config = dict(
    d_expert=160,
    activation='geglu',
    router_score='sigmoid',
    routed_scale=1.0,
    init_std_router=0.0116,
    norm_eps=1e-06,
    optimizer='muon_variant',
    batch_tokens=[65536, 131072, 262144],
    train_tokens=811300000,
    steps=6299,
)
Below are experts of layer 3 (counted from 0) of a mixture-of-experts language model. Rows are named router (the router's row for the expert), gate (a neuron's input weights, with its number), up (a neuron's input weights, with its number), down (a neuron's output weights, with its number) and show model dimensions 0-79. Each number is 128 + 32 x the weight over its row's rms, rounded and kept within 0 to 255. Numbers have three digits each.
After each expert's rows: a language model's description of what the expert responds to; "comes before" lists some tokens at least twice as common just after its tokens as in all text. This comes from a sample of Wikipedia text that the model never trained on. Tokens count by the router's weight.

# expert 8
router:127124146223082141118150107153158074108120105175193121067134068160095099149165124115149109091081110098116077111149206081134128238111073100134141142160131104136139108147115121142203127150168157124163081130151151146082141135131112092112090097
gate14:136148156110123204093103105178078121157059169105099152103111113170114092123131115119144162150115110189148213104144148163116175116182130123057173154145172173157134124108137088127116105143116169119103116119158082167091128124115144124123075123
up14:088168142111148091161072074162136116169124145143119163091085058130118163148137152064128119191113117165151156056110138118104160073200122099115123145091140113137080084122165155148147124102125135123151122096123092092156147152124133192151186130
down14:101195164186119135097158113090080095086155163089080132140144140188087093109161122183051143165135153104159126054151069137198092152099104126138146107160118152132158177110160154059145131100127136153150146162067079092157156176072158122070100115
gate15:152174138166133110090153173101112070131097109162125160082172099160185063121121070145154088130112163153104136130138102092109117110134129130137121143086138170093105089188135153161082123152113132112155119136136130119094113144117124125083095129
up15:080071120070126067169129125070152130133169129065126073105099188149111154144149145155131152147152118117179155102113103110095131130114144084159119131171095098168166102148079131128170169101134105106177160085171185074098117091137109091155114153
down15:104136074122106068083074137150131139134114156154105122168100133136131130132063132065094124144149141153183150112114161159118128132115095142147167109123071117111125182104162094123202162122104177097211170116123130100097108131170124134141167132
gate16:128101208168172138068094170104175086119157168146144144148132071118115081119113156163123096105135127097129192119217073153182090141088100162139075139136154139123108127178148099135122054126160083117095118105146075121130152112095156142171104179
up16:133144060159129110121102144146149208121079170100097124092138150112120076158112124087132101128134076144114182117148162125127144155129125179148133115076205169166124113088144185119196154094123109188122163198140098091078115147128096122059129111
down16:152123145104144118184139150134059102069108165147132146119151088130160133190113195137174103113144147065156090102152139145168094205184088135146101112111100119126103118164155146132122093124198124157154106129120179145098092155182129149150156136
gate17:128126122106121117163170135146145106157177122051099091112129143122155122108160045193119129114167099104156158107154071122115112134127108122132119142116146168098068120133065124087151084079125093102151140132178156128164100187145107109132163140
up17:134119177152150122136121110109177127103149102124157110180177112175195124121196147168105128128126076133172148131136128178139118121147130211112121144110172106126140110158098113139147146153111125172079173161137159175200125141131126092155113118
down17:142199146104132082147090040088078146118132115088138085127109179145105075103114142144135137121086153103079129100152092140110181128158143174094134081159102182170120076117162113125157061036154085169053146134110146111147136141126144061093114188
gate18:132158120109143108164129142166153104131158141114162140137108186082200137153134124128139169103155149083143185110106070128071109145119109130119129151089117122180163102175077098159154088108197079120167140145063046160165106184179147104138069052
up18:084119080173069096116134119097124152152162082122120183134079089120128136159143150134167123135175102136118109052175128123142145086168146096130146118144126107116162168133150112131093189139105160106142144129166146107129131118160098086064163066
down18:124115118084138177075112131115117109147131128103110135094130141127110160090133091170118130129135142185093140163129116128122100168172111056155103079181146163229138066063144169094144095177117138159149096084133140151101194129112057128085125101
gate19:132106115130089140123094098092152144131115148181152095132166116108154085104144083155108177073153062145116156084090131121148086221091104158167115167164132151114104109137160115121164090117125139132126183084075065061157141125145065188109086133
up19:114068110194107188180131110135095103109100123055094147192141146161146124134095109095100150104140188123121147124131083112127126131146126128088100106133146159129145117129100090112110123188145110102156111103080102121079100111175110110106128103
down19:154153090149122122075101133106148085114086098082147122171182099187116096105115096095156144126099108114164125169157160169067110146176137088124104107177095158163106146123142121153126124091116126054136195115153116159132111147146113164050127109
gate20:095115140170173156098102129146086167082144140113099070186124054106088111139124110107152149108165146207144142127164117106168060121121133180141129126159127150143084148178088015094092153140137124218160135104137097168130156111059149101095116201
up20:143169090125137126092169153113125132198141123105120090133150143110087061144103173141184138116146063131104088114196157177136168122134109149124162121123154033065117141140140146114061099117201169137147105141099109071153108133168078169185099086
down20:144093128152165110149095116138158153169154161154152125119136058130141144177114131210120157201163116112193105124127165118129088099111070079110164150153135079157121150081124083089044129135156140152184132107106150077140131127118151109186115153
It responds to: Layout and punctuation. Line breaks, spaces, opening brackets and quotes, and heading or table markup in infoboxes, lists and section starts, such as ( , " , ==.
comes before: "2", "1", "==", "=", "===", "The"

# expert 6
router:129116140129099190135062132145153114145114082128077090109155111092124168139178072113171127116152165122153115127177129074120106122161112103111101137062145157136110121096067081143097138106106111196165106130133094130145150148080112097118105126
gate0:125092122110099120168201144157087085138200109112147161203133127174190111128119181111161166145123155111111053138098131161145153155152132135153146156121184205128140091206122156217082124117133175094190080151130141114111121098111166098115121136
up0:179044128081118127146108151095171135134093067125067113166144073149099021146064107122109124154148217117132186111145113117120125173111100145134142049142163112106133153083152130115150098141096122103107154138117127102132139169125153166058148121
down0:131123084068129162139134080097157148099159063125130109120153063154101182151147112081135194136147101125139095131104082123108155156108131114129114179108138102144144136129205114176137100118121162109194142109149129087057179166162134195075145163
gate1:125103124118118109183102129135158131104162151107091119162143119146095108155185119112154147130102092092100113118105101135137090116141126144143064084128129080116054123075090129093096127119136141181075163162162186073108157080139123101059127142
up1:152144097143116125125165109138077129105192134140134130091155148085131084138166138184119144119106134094125121137128115097145136131141165141122169138091108120143080135109152153118112156155171128036090186107123115107148092137096121095125065125
down1:108126142195074165148179184178096141114133098154091171208134125081105125100183096128104113131144146086147163135143129135105141133160094134100132169120085143128161064129096143137130143140181082086103186050084197160107163133078128098139150118
gate2:105091122107097164148072136134078112090109100086166108130159127139170138136119076135145102122120125083145160109129121169152195128029132130150128090163154154105116112145164049210128111127134117135100142135185162084131171122160183167133097119
up2:117087082177145087143128136160112102131096134148141168116172164163093078127090140142101140096144026179128078182121119171184148116126151192087105132086130126122123164152070057116169172109143177122126122137179181060077143105184099079151135160
down2:109112123063137174160120097162044139141151144126148143095134165170152140145063134077140073136134149097158138141126090202098113078116128158108103103155109100119143140178105147135129115109172144154129107147071115109130146106131117075130124138
gate3:146146188093139169115158116123156197173084166108111110109111120135162173121125099115137133112159144169154145175120086160138108066103187152108110193137147147107076069178131152123191170168112141104119124104138124132094159128100110127057137129
up3:051140073090128182163089078160161112158075146139144116140122142099099087148132084132179107110140124135138132170149105120076095114168197134143071211169134122132107145081163085108123135129076109170155131160132125164141127125105158094128149107
down3:139126123077134149143115156152106166142098172123118160150139136126162154123083141121190072147175110168111163111107087068152093103106100147112167118125134143157099071151121150147174126166133159143059102130044097154122152114153193084162175138
gate4:163060118118097143129163074154127082126137135178130100153118111123100142145146134125154189139163138077133100174130113087173141126157123139107153094117161113122110132127095099114141106141120126165107102179025124121084130099162148057163116177
up4:145091130113147139160115142146134120140092112160106107180131161123163125139092105151117172144142132057171128163161180077132113135066139115145100141166106213154123150174124158160131127138143226139074137089120125106137103115091108158158091100
down4:104105120102074150134139173130196135189096116142149106167149116177140121137144119159109187065128155103122122089107120151111042143107133086124164079089062155089111097089110105147189176171141187186166133056117166106145096172120145179163137113
gate5:133120117141098119115062164147187113114182158143087125191091115100141126190193125108086112128115160115119093172175116103150154112119100162159143149148108126173079148184118095148115156129120117189109128126095151079129133083096146012150124137
up5:150129148129130106120172173111143121145169085148163095127108175155137204148160120129143127165141122172189113142117152183093130116159173166114150158142136147134152096170162090130111050182142134164120067136145125105066107112183155088139201156
down5:053138115110186140089085071142164172130134137160155120089200153142075137105100088080151086160120155126142139160136106139170149172119120126075097102173095120134114072091124199133101144130120187097067123054121142176152129132128154131141077109
gate6:103148098142139116152095166217158137170175190085126092139127121126167112111115126109149093129120139123107145163090080110092123138156210109078128135153099119143170146185185089123161153110100163113126106138108150217074101171072135126126096185
up6:150143155103102130153134151119132098072164106142172093081132120163140141071123131221121154134132143163173074109103134119128084099131071112097139133110099074136113139147140137103168114114182081167109111121113099113165160121195206164080163138
down6:147129124067143150090101181101147116149103125161118130125147080142115116147133074115101144130164091062135082165131150176133130171109163098125161128116133157125142107136138143129119127166217169156193137051206161131134089117103165099104075118
It responds to: Prepositions and connectives. Prepositions and linking words after a noun or verb, especially of, to, for, with, as, including, as in subject of, due to.
comes before: " the", " a", " his", " an", " its", " her"

# expert 3
router:178058089173108095096157133138158127141105075214116143096091142138127122188085143135091149103151132100159115106162121116080147158083102158107096199140137089083139203193079069165112173174152129166140113148143157124114132182133155123088111063
gate0:161107109133053119112213142126174108102171125129159114199118181148178132118129142113155149137138131120105081059082114167093132132139163174119176107133144147135113114197134129203081139124131145100204130107115166168103086138099173100132123129
up0:145079068164139117136128125117127186136102128131104105146209154180047084157062118138083128173183239148118156107141080128117127128120112112140121092130162044139114185102140135115129130119125082127129146143156161148093129187129140155065150098
down0:123117124094163170123108104119118189130135090123120108082134078120145152153187116148118186135097111107157118193130122161144145183148138091143094146127145191159099137133122153145171146092115189129075137166226179187038137128133141172101148153
gate1:115096086163109122178125114174150139154167123141106144134147134178086118127143159122183130123123155137138117077090106161171111158108131134152084107104177136086090120024063116135102119132125107155114150108160181094106142082138155118060151128
up1:204166132152116116128186112093157122085174153120109128137157126152100098124138180100136148113102161053101148115114145147117176160135145092079129096106102111149084100147127163131063146087190116072092205124138082117093155135103065067135115096
down1:105153111180064172136156147177083099158122092175081140206136060123129108123108094080129144105129148110144145161105168123102097178154061121113138170150060178177152081134122175129127084155179069088115178107069130160128148129101106119145144156
gate2:098093095128099142099075120211109137021158096160140125112122185109205183125137135137127110143116068114179163080159146148132174094070160160140139136130147124137162110131135101167112098105153142134105148186172164087134154112177164131120078141
up2:152070037146100139083110106126112149091104120153106140128146132146119118164094125154074175089133055160079080141112137156144124135122152186126097144143117109137111180166098094129192162127125162127096135137148156149098161096157087065172112146
down2:129130134091178118143141119182046176125083159110143112134121124175115132109073164141157087103182188140115154140141084164106111140116111171157064188184125168097169069128161129141133158110130135132110100173120144139096120079128098100120148140
gate3:168117134109167094119143102094177179161130203091140136126095120132165132161094098148113137042142092154140136168086084109125058086073149136095106169164116129083092113168114144130216181210115117093155145108194073113079141182119128114096118118
up3:084152058086094159097094088198181139148090170127167109162085138115089124135142084152147086162106111105125151157096124095105061120147176145133094194181100101120138133085120082122118201159076091145126126157124106135180137113118198117132154119
down3:134131184097145144124149144130132152156114170127143097146129120149150149178065116154167062127133127139085125124105108071195132148080044186120156180142144123146129076147147112170145134146168159159077135103083056166111159128118193092119185155
gate4:132074062161077167153158080146069119113134116159111115138075156116091118140154107150167174140101161122174114172116100087148147142118153166133141146079109097125132149157150074144107096104156095130152136155061094098079084112158169062177125184
up4:148101150069144144123122189157125099149086128165074118125134146108176143121120114159138102134110145063179121158165136121168098155089156038154114121114105204159168150161123175198154134123151200105063163107101135104137119164116127154132122129
down4:130100133160119190130185143122177189203086112122160070164165137176108132178147088167141154124141115091130136100137084125073060090097091088166158122158108099063100112131129111123138160134117160182189112103158161106176057135173145189153137127
gate5:091125123145111105068093155120167123117161173162055105160095150114103102172177128139093140092072143116101121147188079144134139107106133138134059143160134072185101137170140114169172127159137127165090120154082104084104137140134124062136096117
up5:158172139136128073156130159122151096156166104167146112100111188144186185171158099155096163108103146149172121132147105153093199147128184176108126170189152137166153123213086129149061092181152153110097081151119137149090125124141122088148150146
down5:063143136120137126090130107152087162124135127084203098117201142138102114087097151077159074134131154145093130116089103148143151151159155105089110118178103150154132117117191161134087096139097159079012139096118190166110137154116181129077054125
gate6:159155094151140163165043141191153181141174195116153111132159187140139129126134121141120182086128132064137141126126102112125144153127155149133105169200109088132102161173195088143179172145114132161144103145108125155108082158095133147116106136
up6:147149159106071091173167139099125114112125140118165127121086150152120134078160075159100124081110179167129059107064116157118116117092096059142163118135105077116120153172124112077176087162126075117147106119104051129149143106157162181111199149
down6:183097102086134115059086168139142124178127143116113146135157107104139063121156120117129130149106086095129079151120154166134129149130183075116132096117057166154139154167180128125085167145151146160171134109224143122110095110112182096088094109
It responds to: Table numbers, closing parentheses. Closing parentheses, spaces, digits and commas inside numeric tables, especially climate tables like 26.9 (80.4), plus capitalized prefixes Re, Pa, Pro.
comes before: " |", "\n", "1", "3", "2", "4"

# expert 7
router:114076069149117113147120140133099095122112058177127211117150081089115113120108059158184122126081158111130121195142179156111119144110150106107117159079099115118178146084090094177158189076139144161158144147161116124131156102097158165092095114
gate0:126116109150132122140185159067138078096163113105147142144116141144188121149118155075158146130092139114125080128090153121120107120145125171111173128121138203172119074156148121143066077074098156090217094140125152162086080118101183090134114178
up0:137059136128167102105145118131124154108094122124138110125147106153058088159160084085068131175131206136116201141129089110123113140142076107133138078099113084133106107100124130138148089123094112082099131149148152118139111173151134173119139088
down0:118101135119163124153120107117097165178151086104113087130146071137136121131139134141143152156092124119148142134097093130094121155133136032105132135112118150209120137095152115132133150101072204112142158099173196136023131165147179201099110165
gate1:134076115136163109126100148109145155169143103149090154146159138189057140138138113116126121130112106108126096076084094124149106113103183099167096105087169102098114145018088103127085149109127121121067185125163162119113136122105129099088115163
up1:199149102124077148172177093115114140111146112110146154147137139134077138138192151163145173091126150099110125087110155138118158143147172114071123154098098106134117146093155145141092204137158141095077214153157116100130111138143066074162114099
down1:130126182187083168164144175177098132141114142156137177179164107144146154136122119115117168079114156105138159167130053107094141170145092098116117157078075175139123042097069137144141138138173047102153163103136189161130140124124144099154116151
gate2:134097117180102126142124182186115135133109120143119104134165138099159131148184120099144105154128115112152150129148117173155197121121090143129115120121112164113155090118130069151138082101121104141119192193193157083093122108138128113075081155
up2:128072085134152115111069175129105115112127120135103135145155143135128087162116166126031122072144023112124093156125127152134164106141149211148119178125126118124126153128095049129150109143126139167112139126163179087104083130164061113168122185
down2:098115093121105191148115092167048151149088141148140124132166117171124123141109114071123094120197151062167121114111074123117120129098095190141126174165147195104118072143196133158123107104155125124149140134107113117100128084133106063074135128
gate3:136147127118153124094145099123175202137127135111097095126096139133152151132088049119114147058107087142144123171092089139169068114102137167071130184148126139107099136138142173097220219180109112135136140043177137111133114149148104127076144106
up3:087156112099110202118095109171153122146099176137188099140101137130090090129118084136170113119156092117159126148105132119113043133159153159130122197166096124132079126091091058073143143099124099162129128156134103129141161103092176099140148131
down3:131112148055103125140113141115155114141049100176134128153123182142151167147091070136161068153113137166121151115116121130166140122114054159132151079157135148184156088094091104158146128133163179109087127142089071137152130150156185122083199113
gate4:119065076183065158082154075150095096104122108179082118158134168098116164128150109109170096170116167138133099174140103078169164139106127150116180113064160101131138120173123083156125133213149148135104140200068101145099153105130164114205154153
up4:178125143121195147103130135141118066140061194161068111174159129118154152099135114158117118148125182100174117141127156116130097138075119113146109095119094184118122172172077182141114092144184185137124123086166116104153128156134092158174113160
down4:097098108116103207155162172115214159191094129132132079201175122145119147165126089137153113060121158103132070151124090081078074141109086126126150114129099091112110072140168089171161126110133179149134143094112118091109088087127167188134111097
gate5:119139139140149123087084172139163111116189152146078139124145172138095141147209149178114104105099142094103126166173089080135153120127133137169085165142108134176103170173123122146159103164159111126099121210105068070072106114093121087141077137
up5:166164128089168112143149142093173106132171094192156126117116213146135141165157116144142102117126157167199126139140115155122116128146166140115147179167161145195146143188110138114086098161131151111147070188127153125126112106130093133156156111
down5:070140172092123119107119100153132148128097089137158125100182160128082141087107066069120064086096131179098107147105113143147133103143171100074142171192127119124131119103156181158129137105124123133077103076093181160114172046121187093147107117
gate6:115154082131154131198063136192101183140058195042083102155100158132130124127127115132157145131114128140125154147132151151083121118136159135131118109148145088157137097151170140118191187106090156135132071132125150154077138160072161154116136140
up6:148113194109075130125201179075136092147155133193139140086131084154167138087121085192132123150119209173107096188100101162118102151118122097110193152115082125110119139107153120126143111113122086161126108138107110121197159093182118173121191164
down6:119114170099098142142135164197196098170085130120102125131157092084170082127131125108096095126126103089117083160153082118125086176162162097099092095120096170111141045169122053125128162147184123128136135085173119145112132151193179134105154119
It responds to: Spaces before numbers. Bare space tokens after adjectives or prepositions, and leading digits of years and counts, such as In 1906, October 1996, number words.
comes before: "1", "9", "0", "2", "8", "5"

# expert 10
router:128071120131109125142103120127169106166098126119180131094108089108100134193180154121096168097089143106132135132142109084127109150151113129098112102151114149092126137153124110123156123158100127157191087134104136128162118114107129118112046106
gate14:142142078104110171126084106198112082174079152122119165089114135136106055131136156093163163112150111133149164095100107134070154176174180092085131160142166144134140152129165101141123127157158101102104149076128092152163107137160116141156048109
up14:118162139145146115131068162166164130147089164150105153087146059148106154168107150069135141191110111143184192066126157104130144058163081128150122169131115137130063091128144167121099122116081121118164102112141051115149152156129122174133183151
down14:111197149155155191062132106111101133112155174129104140175140173194090123109165074203080094163111132185110110051167091162153144089130151147123177148096156170149127183141141076100132123099121132158158182172091126119078136094172149112085144110
gate15:124152165155134122137202153098125085153071121124123122084143101184164082130127101140156130160141133189126134083161138098143156116158175145129121140097133123090130113130153162171139130113091165173133134094157161131105106145118168090111140125
up15:075048154088154153127144098104102137133187078106152149146155109098162079112133135121137164181178167083142086126115125117129162132092163094158147199140109088167123158115058124133114151096131116109135177108155184142111141140167094133159124134
down15:109118116146061064084075090123132106145116193153137110131109122156119146122142126061115147136125094109174144051130155139090149112106118166137153149117095079142128198092106077144098144166140131075155135138108172126105110116167115111141127103
gate16:133128170153144154142132193086175089142185169122180168116121118106091114123143172200153077085139157136131172134200081112193085146113075097127123119145203119151113138170139094128111080132160066142099082124136100070099136121097137117173109191
up16:154185092141097157104136141119157108134105114140104138079151130109110116133139106050164114131121126135098147129128189144098165175149136145140109098097197137171168115138144166078151127134070108213112136169107117114050115144140089150061136135
down16:184117115123129128181128148143104059060135147126133131134137093096157155155108106144167090121156178067153092147109152128101108221129087115148133122121129136077127118171103086115087118142231136158192089151101179121096117142118085165134155141
gate17:106136169142110070155159134109134103150196119085131128099105125131156081083121079112167115136192087111162186095148080115139138146099105146123089152116144235102137119114068124138158080090119141118115134128190136129173084166143160155146151100
up17:111110185160142123172118101089162150100118073143087127113121120175173129093188191141147113132117117126129164110181125198124164119130116201115122114101114155161164146114112097128174155108146102123089164220131133205148102114153131107140123104
down17:147182103094142115103103063065160133153128093086136087139130159096068108085140098096166149125092154127104196080114110132145173164131119143123119099165084188136112067129137127145164082074119091138080137124093176135121120135117105123069117112
gate18:097176084115184106120180137158124121103108120117143151138138121052149139119117120133148164087142126112161212146133058173119107079074151128087088113083138114160179126121101069117158167127137046170194148122121068086151122130137155083137072069
up18:146157083086087126126149112136167153135123093122092188074107138162129159179132168150158125152146136135098131071175126125116115091189113073133104079178152080105181180110166121147125203155090176072126143130203158120172105107126142062128159150
down18:143102117103145193109101166137121124109155133089172114044119132185152124118205118090098151103079115119099086124116125141127141100120100028148121186166152137214140124122168176133102115135134113131168131106129108157107196115094103121155122102
gate19:120114097083075166112143125118119153121108112200155077165143134138123094119173087122099200070141059148107171107110116113153086136114148153183130141143161108107097122103140102140145115099119138132134189090093110076160119112153124187104107142
up19:107095168201143165158146133114103112150126137101083099151074133152123100089123110142159170141172165113144126154078102096142100106136126122112094138118152177112145121131060110156108137189137083110196106118086112133101087132180081119050097088
down19:135190128089116143095028097139109039063093109092143130134137110127149087100169073100141122091133115122142123129141144138088093127140157160147138101158051173147133142186128135089094131122112157133144158127103083119084115145136103135103100157
gate20:128115173161188111132123100153094162074119127080111075164164089106106138143118130148120167176110109212152113109145106087155069179132079178092169123120117169154095085145109079098055116108098158184135134127122101138155074094069168121088114206
up20:173151120100083150063166167084144137129129143124129072168148155143101106163127126164202175108188119138115126098177098172127171108128186128153157108135135071036126129166097128096101111082213130172170083088138073119100120155145113136159125107
down20:139102110088135081160099080082154111181175167129098154078119084100109147177121141181088100186131149105167155143167187109081089113102069118109157150132135106135112120104153118027059084136159112132146160129161134087145164126109156129159141130
It responds to: Determiners and table pipes. The word the and possessives like his, its, their before a noun, plus table cell separators in election and results tables.
comes before: " ", "\n", " first", " +", " −", " United"

# expert 12
router:162104084176060134115171150133158115151096114128091176083141113114147166192144068137123122150099102100143129136149181146114113208139136139125138171099122112126196146112128079152101177143106088126152073106144136142076183107081158095156142133
gate0:137107123147059118137204157093163142091172104088139138162110172144157137079106094140173183141128108148108047134040133130146096131119167171114167123157124172128142117155144108193079166134102131119222134146121163151107081088115182058145159138
up0:168072113121120086118135123127140124157103096125111137100156133144071101152107126105070097133143246115127183106188112118127104120142089144135103101097164039118161150072139130108118086121084100099096137122105158092101138194144115167071130183
down0:146118146096120133162148122085152166153151058118107130079075085158142154127155207136137189125103112100164112141094087157094153169182086080088123114104117108180117169157184117127148138160119109126103107136175125084055103194129118162079110181
gate1:130118119144069115115098141137202144150173139129086157139163193163091116128137122098162144137125097127116143102109078115141102149068129140116104089060183138099104135040073144101105096147164111141096150148159159117106118062110199112080116142
up1:174182134155135119133157108125141152112147125149160167099125098115103124124127145131119157104119156108130123133085154139115158142121184161096102087101099088154113113138147141160156130096177146088068195150110098064114109144109063118123121135
down1:151169187180084196131166199158072124145064098156128142132144126146123119099179065111129108144138111096126166110133147097100113166142070108100170161115082158170147095141139126133124122188164063096145207099125188170116139136148075095105072152
gate2:106112114162113160113103089211101119110127109163112110138158163113147123170138116107172109137113119080184166138131120158148181080084104138121142101109131152142159119127147059151110100124158117133118135171154166063110139128122178134074071157
up2:108062096167107144103066111126109116099104131156123114106141155158079081148124136105123155102131059116124123162109127162140137120139177172147121119150124165121112141136102082084144114106114153120145104110116186113079159100154061061181129137
down2:103106118115129154124080105153066196128105205118093159138123137154055111118097196082102069088164148123118124126122084149126116106220103177143100185170097114133141068160178126129105161109168129106113075132079138108127131077139119134118138134
gate3:177130152058148117112146117111210173135125164126115137129134118150170122144108052131131155088117097155123146152092098111170068099089157155080109126151090138106089108131099168125192202207101124144150151098151114130080121144120156110115161109
up3:101136112129120188132056104144166150170069160171207114179106135137103126162126084158167102111118097108156143123133132090091074136147164138151116193162127106132089168109133086105097201158082061139118153118123101102161157095115196093165159138
down3:142109186112144144112086122123117135140167114116128089146154150137197145144062113159153095105147126135087162145098102106160138155071103169109151091112152152160090107153097133148156165166115133141086117106093061155111144142089139127138221101
gate4:176080082128072157091190093109100111085129141162119137168107122075050145123119117119180162147112107148185136183126124061150185169146141143098136135088142112147152129158147093155112128114139120118139133188056091110067108092159189095212122173
up4:146136161105120147163143139141100121127105170153094120139165147129155173139133113161134099139150118158153156174156146081120117143083138092129135173132068177135158157140104122163098191125217234102097133098115135084117148145127128166166103147
down4:125069115134126184151138189149188147203143143130146100165136110159121141164141142124140135099128124093150106140141095063120051122125137123202144143114124130063120075093102075151160117173123170196188121101147162113139097120134170209121113131
gate5:120130156103113131107075143164146114113173176101069134147119133111127129161203093114085129105065161119123105171125085132159097176150105134187128191167115124186146195190100112121136126126141111157114119146100092100111107129153126052128124100
up5:184170114116113123164155148127138116153177102147138103148103216124170177137142038142132137137111145192209146111117132127099120112150172172144147186146155125134149116214127130135051068177145149139137125163153131148074100116128121112156180106
down5:092121146108177114128162081130134133134110126158131116114187147135071138058088099089102062159155101177126083133120122116159155152172147100082089148108124188118142059130157190136097146122119129103067115121120162172128193087095094173133091134
gate6:171133067139162161161059119220161124143115163102104114108092147118129093092170131170158131106124096123141114137156149134132145151109160098094127142163113080147111155222187123143159132114074137119154139138180096179029089154102089180119114165
up6:154119165137052121160153104109108061091123137164154124103099104099206141058174086150113176125165157132115081137141103144151128122109141099122168092112065091138102159184145164085157151147169075127095085143094116101159143119156164148102172086
down6:152090091144149129128136154194119113179133129133106154100114087098124091133141147129092116090163085083136088169098176148158155119126174128152174114146102161168128145170197117136140108155171144180160153099151092127133054135123135149103143108
It responds to: Sentence and line ends. Line breaks and periods ending sentences, list items and headings, plus closing == markers and achievement verbs like won, held, took.
comes before: "\n", "|", "-", "The", " The", " In"

# expert 11
router:154062129160083199154112144157159109143122119133120086130120084134143160207184120144115188099116161108132092124164102065090106122113115089173130159084088115124148159144128122154162122118144147170139116123103172141077072155134086141119110153
gate14:142140155142130192142116121212069119136094166120141146131108136176104094103121112112129112156101136138162171128142133088083155114195170105107162166180152143156128117105103065106118126131157085106118134134168078163116067102121134131134107121
up14:132169174127166152132061106242125107148147136099107156082120106155150145156139122068092139172146139152173180110109138091094125086165107149093105166136123135161098118135129156147078142106115094114162098125143127101142140148102141155181166126
down14:089174159183144146113148117107085151126158190086105082186089178209111110099159147221093147145135123106153108042149070111162113148136095123109149069179126157108149185098162125078152145088117123129145162188088069142118062127127155127111096123
gate15:125100142136155099130205141102131107176084138158142093106193082131173099115080112169181146175101137132141128125146112100159181120124119169121106131111186179121108124181122122162089114135159169163112105104146128170113068143131121090093094087
up15:078037123070166095120121151112118143125190132084093115119110130126118131095131157120174138132194154057169102137066116126081182169123153087173109196158135095139185132149087145138150145073136111088154145106140119120107168134150109107191119153
down15:126098098129083086100050173129184128163127155176113129148071176124118166181099118095112115129130122099185132137095170142129157155141094101109146131084126118151112162067145057102147124142086140110191098109130199137089125129132133148108133111
gate16:110079200179135131087117146083153078141165158107132130116113071121130134128150156206107074092155141119132163149206079147196098145115082103118071169144141143141123129132135122090118066087156078127113131144143125116125147119074125101154151117
up16:137162083165136157159133123136180149137083150122142105136157118136138116168130106088137126137089133162103132110191165107119161185160088166145134079106247151173124105098153178108188164128093155202140176157118139098072116086161103134038133097
down16:169119148083140135194139170113125066076158139126124140132152107108117088173117150127157104115136118050192071099139156125160081212137064124136156125091128146124141138153121093132091106144196133086119094155132149160088124167123086159155150107
gate17:116149160136109111131145149165178135166182094083106079060128106132166121083180065120110158142160095161157199117149082102133137141116136151101119180113107186135118070172064116127172101074113126118145163142175126125184066196112111110105153099
up17:124120152151142159144140097090154120119157097148167075153170098202161129120170195144138145111054072141147151103134164122087150176181121201097158142113116118140141116108086078102155139138159097147070158182158140155165118122101121133102148076
down17:122191145107147066107072055123127140096175108113109076098088171098124074154129112110123169140110151153103174112192156140161165143121131173149115102159132197140135084126144098156176074095170077155074121145073173122137109151163176099083111172
gate18:111174153097159127124169157172096094137157161065122136125147118038163095162146121151167156110147105147152237120152055165066126116098124115103072138096124073155143104148048095142143122071144097109192174145113104116188112161175127126121090076
up18:100115074132093120122135095134195159173145078131166166113110108111121165079120120178130076144163099133129126069213141124156112104191123087104090111171154099106144140148131120108087180105079188104151115133146170103130099079091120116098163093
down18:162056127071184166071115142105103164162148123101122106023114110169154176097184059104116170167084110094114071132134094122125125124140157016136121166165147141195127099094113141102128116122144129140144089078123122127084176113109093097132127122
gate19:100111097122084145149130105128149156108165099196153118142156176127157104123160067151120192039163075170152142103102142105098094189091160113166143127112126139107111119149143114110133123106119183097117173121071121064173156120165128180101099110
up19:118089170153101114147099145139114079117144130084092131157118121154125072121116072126113151171157174136145122121097116087116124081127114135105114142108148161097153154160067117133101169166167121134105095096066139151106108128182086075080130127
down19:158144104126105150075073092086142074097117111120153116180172146152144103103133069112135087064115107117159120148140130138093090118174111142188107113187064159131118171189166120139131191107165154112149181134138120145122105115170103163063110134
gate20:133114184142162183140106129165121159142114159100090080200117095116049117084120089082154125130156154173120133089162114141153100151155116161106146164109129196177082107171129046121072146103118119160136125116120136155138096082089134127105117157
up20:131124136076186129060176163110137123183138152093124079137145129167158084141139148179190156111154118142117116116170092156123146099094162153101169136141123074055119122149115173110089100131196141151125096100140108111124130098156117155176131098
down20:155133155111125093177086066107170109142157162145099081096102077137136090170116110217150087167154129103170140113138158078072143100124092076096149162144127066150124113055126106062100081147165131146148119100154115093123133128129114060206106151
It responds to: Colons and articles. Colons after infobox field labels like Fire: or Website:, the articles a and an, and semicolons or slashes in lists.
comes before: " ", ":", " /", " he", " \"", " A"